{"routed_scale": 1.0, "balance_loss": 0.000701, "attn_scale": 0.0884, "weight_decay": 0.098, "doc_mask": true, "train_tokens": 386000000}
Below are experts of layer 9 (counted from 0) of a mixture-of-experts language model. Rows are named router (the router's row for the expert), down (a neuron's output weights, with its number) and show model dimensions 0-255. Each number is 128 + 32 x the weight over its row's rms, rounded and kept within 0 to 255. Numbers have three digits each.
After each expert's rows: a language model's description of what the expert responds to. This comes from a sample of Wikipedia text that the model never trained on.

# expert 1
router:165118102076175089123136127122109078153117126099144044117156161117195131086158141098092103088147159159101163104109150129110168134088140099120148134146145161119103135170151136132121089111140140086119157135183125125106099105101145153135143189123088204160196112099165128073120131133150139163165151190159117119136160156124186178145076098082124135135157156018128131152097102160171091126110150104087139133143084138099103113142181172135058075079140109158168099187137152081123161131103146080187138146101111118137138139039106172168185150113145117105203108155104136107176117124116137103157093118126121094139131118144127120053203132125171178137130116177097104099144137068046095168174148141075096129165153171125145153128076108150113139122114145132148106124117192161108138193121105
down0:114083118100141150102160102098158164136126090140120114092126103144162099143113075133160141106087028161185128143164104146153097088128174099115110091112136146152103186191128168140118144104132122122172185116155104112151142083156143157154146093194057166170110101129106158145093142104127135129151166128147096140120139116139118103153062129107163124112090117066134105126120144152199118111165160078119148033144095132136146163167117125132090087128158140184164131102093199072109126131143142173127110163157149104125058171043110127107112160109088150096161149122150123053190096155106123119130142117158127063122135086098159088103116141124164173139115108228066161144191087107114188137140178170168134146114124123097088135090128106122095165120100094132099090090129146148171103164069075
Table cell separators. Pipes, spaces, commas, line breaks and dashes in tables and dates, plus in/on/of before years, e.g. "| ", "June 18, ", "in 1991".

# expert 37
router:142134096114161115153142113130118056126132149096127085159114130153128123104109166066066109135080116160072158105109121142171159139118175059151131116146159132154118164117136191133083117199119158161181163113130166173092109120139164142084204135134131138169217107123153108122111158093165133137154146186152131121132145139159142177109174159125161171112118086099070152102121114155186114131081179082038089097117057149134173120125115162137088119094110107159075104184117129040148136136123155090148079112152068126133165088157072157195133110173142116108131117149116176082185143145112134118108071157098128103152182122128132103081120171083149132091132096170079103095112159053093154106192125125128109115123130156153149181145131095101113106096108110164113134096080136180120165132098178
down0:073145120140094147167112157149094137142157158142082125156150108174182184157129088163188102160076147144121130164138080139111145104148118093072129109157166133068135111098124150097120099190142128149068151195179118131087123082130105082127118110150094122079114192159173110137119147145122136148117148149081181126094101059119114111140128127099109076110113117106122133134144104164171131142210071115078158218142125163111157100141143125120100057146135102131097147147154132144109151097096102113093075100161099118161103130137195139170119141085137132161146120160126185147081137095150075165107135141133078133105128120119143094139114107112214180130207111168048147085131142136144154073074140176170127124134063105134123153153131135141135116150073135196053196145189115100149126072111138
Common institutional nouns. Whole-word nouns about careers, institutions and time, e.g. years, University, career, President, Championship, and "Education" in section headings.

# expert 25
router:186074083139162069160112102118180113171090169121056128107142171117134153122154148092080112116093146122116183113154135142108143174130159111144137164139139159177082123157176172109110108117177184151176120158137193139139130151078149194096144164123087158145138112060198079082116116149181166143106147116139132154138157116135096169150146097129110151122154108072159107089134148180126037079134116117082138143170085131115140124113126125175095063144165081133132112123100095087117090141149139129142137103085150060067162142091116179149147116154148095192163123132081187091179098155115148113138076124142110113177132144142060149113180129140147113112067076209143130161094148094087041120155113130132112136096092138153184153158127112111127077161134101131128114100152158155089160147085146
down0:220135101137117132072116163155091114141126145120148154141133095175113071121133173121078123129131118051121153163174192108136151108170097100121115084157128107131136146142105186181149127077121119073184160094130135167087101131051133071110028106180149112090171150162178118149127149144114119065098140099123124110143112118119115134136079145104109158113084100131159181103179151138112112104195135158202145122131145131156160137145162135148141107154158105100164101078114149122139156132071144167116131189069167135140112128130178048144149071132051108115092142156138113108116087120125096127123128126153155154203186133140163115104092134089156017137152148132102163162124072130111124134122176121101098158133144183125091172152187143106136090150139180159106136086071129116086123118120148
Consonant clusters inside words. Mid-word consonant pieces like th, st, ch, nd, often after prefixes such as un-, e.g. un|st|oppable, fifty-|th|ree, second.

# expert 31
router:200104113129151103139135117084130095130136157088150132144096137111097115118140164095069142117135180132107148139107126169104118148053189128102193159103109170173125132143136109128088072138178129158179134113106189210075114179135138184097158183132126156095143105164196133056138108130097120111128150151142099131161168150126127180143131124119121162125172139080140133121121152132120033093139175104099130127110101165143149150126139140189102100117141079141064063133115152076107151160135165139229107203136176105134157116092076170193165109103160117118168138145074135129117125122109109137140113161118079078145127108185121153109142142124158157107125103209086129114172125086101103147193146104098067093161174107136155116157090036141116092103082142169159114112133131137096106138117114
down0:109150112180193108155116154129065104121120096158163112150140105118134121136102123098095087135120136184158161172164113114068170117137121149101162088105098136130104140135155182134146163166110172119170160149084091093091131090124083089162137148104141161137145147115115121090155164163101063115112202136160119111082188123174134171121120116109143084117131060100078059184109083100161133108060109153143079075157172077121122133148147189118079126141089126122133155129140156111174074116110176134113159147092108095100073159132120098140155122148104157092135112233160147117157149125063087176056113067173145085144100143109164123120137129166146068131101113190140079089146114054140147101172148161102117142120105121133128172168167080191165098145122216101102109129153139132131103134148118
Mid-word syllable pieces. Word pieces such as art, ort, ad, ang after an initial consonant, e.g. sm|art|phones, t|ort|ure, Kipl|ang|at.

# expert 13
router:151079122082149159154172118110128057135086149117090121101134168088163115096135127129158155107140188090160131098083124142118172201121152147065178147120140147145112134185131167105129124134143177149192127136092150118127179131156187176103133152151112160169172149127147143115113162064136112107122047156174121170183091121147162188137127110126134152113113099064135117098106138112144071101133121114077141059142123190084108077083169117136080097125163093146109095130090082152142133187108137154170090157148177067098144135058161155164140106123160113132146122185111148090130077125154173099177128147124106109138150103110126191093151109126115139162079130203053133143098141071128058097135113105102156072135108114129145153101153086121112109098119119119169085152161225130072158138114137
down0:109139160135183103131100094129089120112115150106162165122183117077099093083122134165114091157156153077100114135151096140189075161175114103038128124150141105060155191169147168157061080124172147151153138083086091121143156130110078143119152156094143139148134120123167160113118171120093130120130116135157098156150113108165151107152111115168104169142139105121117128155167126116136100115127120129131098187146129199202132140079200096124151135118164105109110149134137126138133115174071021115080134113171084120132100045163149141168063147120163132053096110140140208102138128114180080136118159175053066166109117121041150146082147173098126106167110134149112100180112183088115137144105116130122168083147155117125133172114127124108154139144147182110165097146131132083144083083143140
List and row starts. Line-initial list dashes, table pipes and heading equals signs after a line break, e.g. "- Coat of arms", "| Air Force".

# expert 9
router:200084102151195121156146099134114037123097191066071107108184166147146106098150172085126162113108139147119151144099111092086133173105143099119150191119136189158081121151147147096110098145185142114152157132154159131121135143093119140077138132094128127161231118136136098146148136094183176120171155138147117152134096133116092184130120110109094177100125093082126172107140135170161116103165127105060125106139085118103121072088137125188070105082146071110121111143126131099127125134118185065142093150104144109084139135151111160175132140191136127151185150165097159072138116154131126148133071195161074145152172192178084153128168138122117144144104101145108135149111120069105055132151095138124107132120123213131108136108097137109129143135100136153124120110149245137115125116083095
down0:126148178135134094114140166057099090154129142143105119074134057192157084112114129150119167114124063158129152119083119190121132136095122127148212129115079118167105186152116116129121142168184106112179196077124097158140126111107137078108169078090097130165173119149094171139126146105166163137133116168136170129155106134156207126136114119199085124100030114094097143152124117132149118126091157076124166092078100132147115120141115164117082163087171121101102105138106154138129122133156101107164135119106056127152067096159105136181070124104158106109123183206203148122151128140064116126114138087099100088181172129120157120143096135121054153105135136089135115147121186106072112120144137100100090167127115203140189121153108151165103142083138160175154128190139132105124157138088132
Year and score digits. Digit pieces inside numbers, mostly year endings after a first digit or dash in ranges, tables and birth dates, as 1'999', 2'019'.

# expert 62
router:180112148092213137143083148143149017191104175121154028130178158092141117076153133104090091116119160139079154097146141100093128195108145135094109129111167144124104139167154144114098112181120180151133152120157185124063100163092130160109139151169165136120176128107183137136166154132155102116171114156107096179157095121132177134087163137132133167141138126107112158053137146115103060143127175116136114105132107146140107105129155178151071120095162136112107088180145102109144104112131188111154119117158109099078148098135107155186121089124149166140125096162150160119151134154093149076175091134132145128144150092109079166144123135117170110086120098140148104095140202069072072138149098125122115098115131137186174115144120074079151074062098111131138097091153168119095175158155203
down1:204140103067088097119171118115156061168095136088137106091191144101111092151113124120169149094130093115178121112113127106117099126079135096156185146112133078175108091166124050168154121149165151102123146120135129061140116097090152141158119170157143129114134117141116150177133156129115163156142094050145122127054174129173147107123059160144064133161143114091180101164109159130115125109131110130136143128148145141112081175091151122079076139068100128138130122145056135108103128119084079121097189069155149125120065096099158192112154129089144089104141218174130153196107167100164176124166162078171117135130138137087173118160111148126143075175173146199124104095107088144129137110169112135182144145144139092135187126172149122155164082153100166094109163104105114095138129094136073
Abbreviations and place names. League and country abbreviations (NHL, CFL, U.S.), names like Texas, California, India, and Chinese character byte pieces.

# expert 26
router:176105125107180135135154096190126076128138166109136065177146192114121128144196155137047178113080150131148162080042123127111176139092123083126115162119112125140144167163118102077094095153182122139114197123138155147134116191123161130084141140143142139131187076157145087106126170086155146131119146144143109128128131116115140120090118113152142147169098111051103148064123086129181073114149137135109134075143106144121145132156119163155023114043138113175146101147126149106104153140124173112118096195115147127136160138106172165157129107123129052162128166144093117100168074098124199102173148121095109110140143082125098139096145181117156103148136132123098109115099198081089136136143119200122126113098113160143145139090089089130151096154108116165119118103144239181113135102086160
down0:157178124103099087089116116099123119151140111156174056121099136128102113124084067104123141150138081163127126165137140118090143161138154108097110077155094092055128117086114106126154148153154111154120147143099082148098124145081162159156073174150135141144155207072153159194070186152107184180114143111147140172153138107166072119111109097177143091098124148080156108083154109084155111122138164176158124189164118136102118174105135204088090047134170122114181107183138127064115111157138065112101112131097136135118201137117124176131118121100094126061104095125130124149147154169126162161085114174167192140164122127098110132154078174144129105083135105167104130150108121199118102106193138130145096080099130125180162095142183087136157062125101119159111159141147191132091134095093137
Table cell separators. Pipe and semicolon separators in Wikipedia tables and stat lists, often fused with the next cell's first letter, e.g. "| S", "a |".

# expert 12
router:144109097144140078110181128152144130155075136115104085072124183123172114106153136135102196122126132123083127099075135173132175151116166083099127129132148142123147140179125110118108102167148087173153110086177137169083102143147136144046140145155152156178172111140192100136157104094155124111125111181151121141143116120055140155094103140109169154090117114093106172106108140158233108139185117110087129058138119165102146101120119151199088090106149147167136093131080117089093134139119110056158116155098137123126173196096116182171130148113214075106144122163133148106150119157101196039183126170090096070180115106144121101102146144123143182135138082146106129107119172074118125080135100172103137127100085153163138123129061148114116105119076107147130085108154157155124156145083187
down0:195114173124129062123124084044141100075128101136122081140149164099063120159110169145105125174124063156141088179153161148144126162140086150214117203118066125150132159078127106146161089082117203157191166081156157132130153109119118131165147152125120150147109126080149183166105166112154114151104097125121090156120109168077087098171127106100138148142160153133137122134126148119059104079193195191162173149152145144064123115134074167074129152100131102067159121123155092151159124107135166154112132156135185076175127124100145172147107137146091112109145130068124148127106102159126121124121141099123143156122096139032173129111141138114144089144099117099127193110127169097113110139092140108182156108169142144120183100100163106105128150105102182095099092131127145118086067091176097
Narrative subject pronouns. Subject pronouns and relatives in plot summaries and biographies, such as he, she, it, they, who, often before a verb.

# expert 23
router:183109128079196132091174113124121084104146128112065096135160182102173108123120132096124122136130111143099125089078104184090140174156128067106184149117194152141134175139187170052129067160145162114162180093140140171114122157113128131058144138094145122091198107114178144060142203118134111138125102149151140164173146133120173165103113128127139163104140118076075143114086124116170054122126152101126132083105095143127136103066190169170093120099153091144075112126108110126085176137113157127122146171098129117144177140133115179167179154154182104133129133170115185105128109132133162151164134115097053151176153074163118133082137130113133118180109136097101097144070171090125126170151167142135093082116127124160131158089120105111130117086079157178138069084092159189106122147074150
down1:088150124135170143142104160133102085128115129130084079115169096138098139165097154139152154121085143138123170091123140120076176111126194130131186156154069076127148096147090103161139125143110048116143129087091139113136183107133215181110083091103125134127091158158141178169160102081155154118154204137128162130099104138107170149170088162147090074140151069116136074098108107115123105147122095118047097153125089213129130171056080104093118131115149119113167126123181096120135154168142095071155175171142064165125069142089137169137094116121115136118123162131131157119167136115131144128070128078099146169101211157093091072108126148164162153137160120099141164059154133077145151127115083189149137093148123193160099127109098154122123129147175092126142134097192120074139178138138140
Capitalized name beginnings. Capitalized first pieces of place names and proper nouns, such as Des in Desert, San, Al, Le in Lebanon, Pre in Prefectural.

# expert 28
router:119108132136110095134159114152145109141121149125115094145137159112169101118135141094091160117091148148127130092036137117123132180123186163072133104158145126129091206192137128103114095134154127141173137062177186181152085135136109151137124204177130168125185128161203173057137151125142082177108120148181086189167154138083132120048090151123118119119143099107091142134079121083187095140171125099111104071169132127114116153062125191156111109119195147126145153118091116125102129136139134086193126125099088099142102165103103187202122150131133023083157133141153158073166149140146190129094086165108096094166131120171095129078129094133176126131118103134108095100133155053112136119165072161102091148136111129112108130132121150122101074116148121159127133126128128168134138176089168
down0:068089144152116089100124142185162140092094077123156170130117131136105145160122092174165109115183157126144138123134137114104098152136112070123130120159158088140144179085142098134113136172069161131099135160120135142103124097095146120139136191127115128079033111108134202112090101140150111154122147102123101106087105124180106112104143121176107156150092141108169160115106102174067127191226057119119147164068112080130094093117118140109142118124132149114093134083100129145144143112220121122135144143187145121119095138171151091173118142172095092131141095098156168116114098143158108115124164122148130104108131150113193180124139166126087091135054146108162118071150097193083108128151085105187126143085100121160209140141153227167141140119124157144147094036160104144132164055105116
Verbs and object pronouns. Verbs and verb completions after a subject or to, such as laid, sought, broke, making, plus pronouns it, them, him.

# expert 10
router:189083069098164106133134106115120070149104160145084095104149136127156116124119151090131161094108159141096167103095151166125155163086138095111172168150137136162107132139162157141103118186129170115169175103117144132067136114128142147121168155123087191170181141113134147101185156102144166128128116162132116164187108156128159171140103101139130170095111142039151160112127162137175097084137099120096136060148096179086116086093138137135089076070131100192080098141105153095116140200094125084182114159109126123108084145122095175153211114163098096133181168176115141103131143147051144129142096180096109090150153131168131125137180144129160154124101089201064137135083116085114106078183108112089082110114092188118170126131133096129117065045124110167118102123126190152102134125133122
down1:128181133093143062120132113126064110141144136097144141078167106107167114173147114138134101160159130053111121097185094140100169157149087103093113095159073120118076127122134102153145075179158136123142135124149144090152092144135147149141127138162157128086077094078119073180188166126065110104159182085102105098103159110139176133125128131090170226176157163084100130134142117145086159206126181106110143120112130210123117133142146142177131139124101138067168132154111091138147152104166171144128182067084095113133086113088166152173114100157064162185117092116128142118128110131096134150115110072107097213077114124131123192112177115115143084109108123142091115115177154099113141137106131141102123193133178060166166157081126147123115137135088157132151118058172078147149094150143092
Dates, headings, line starts. Year digits after in or by, month names, and line breaks or dashes after section headings like Playing career or See also.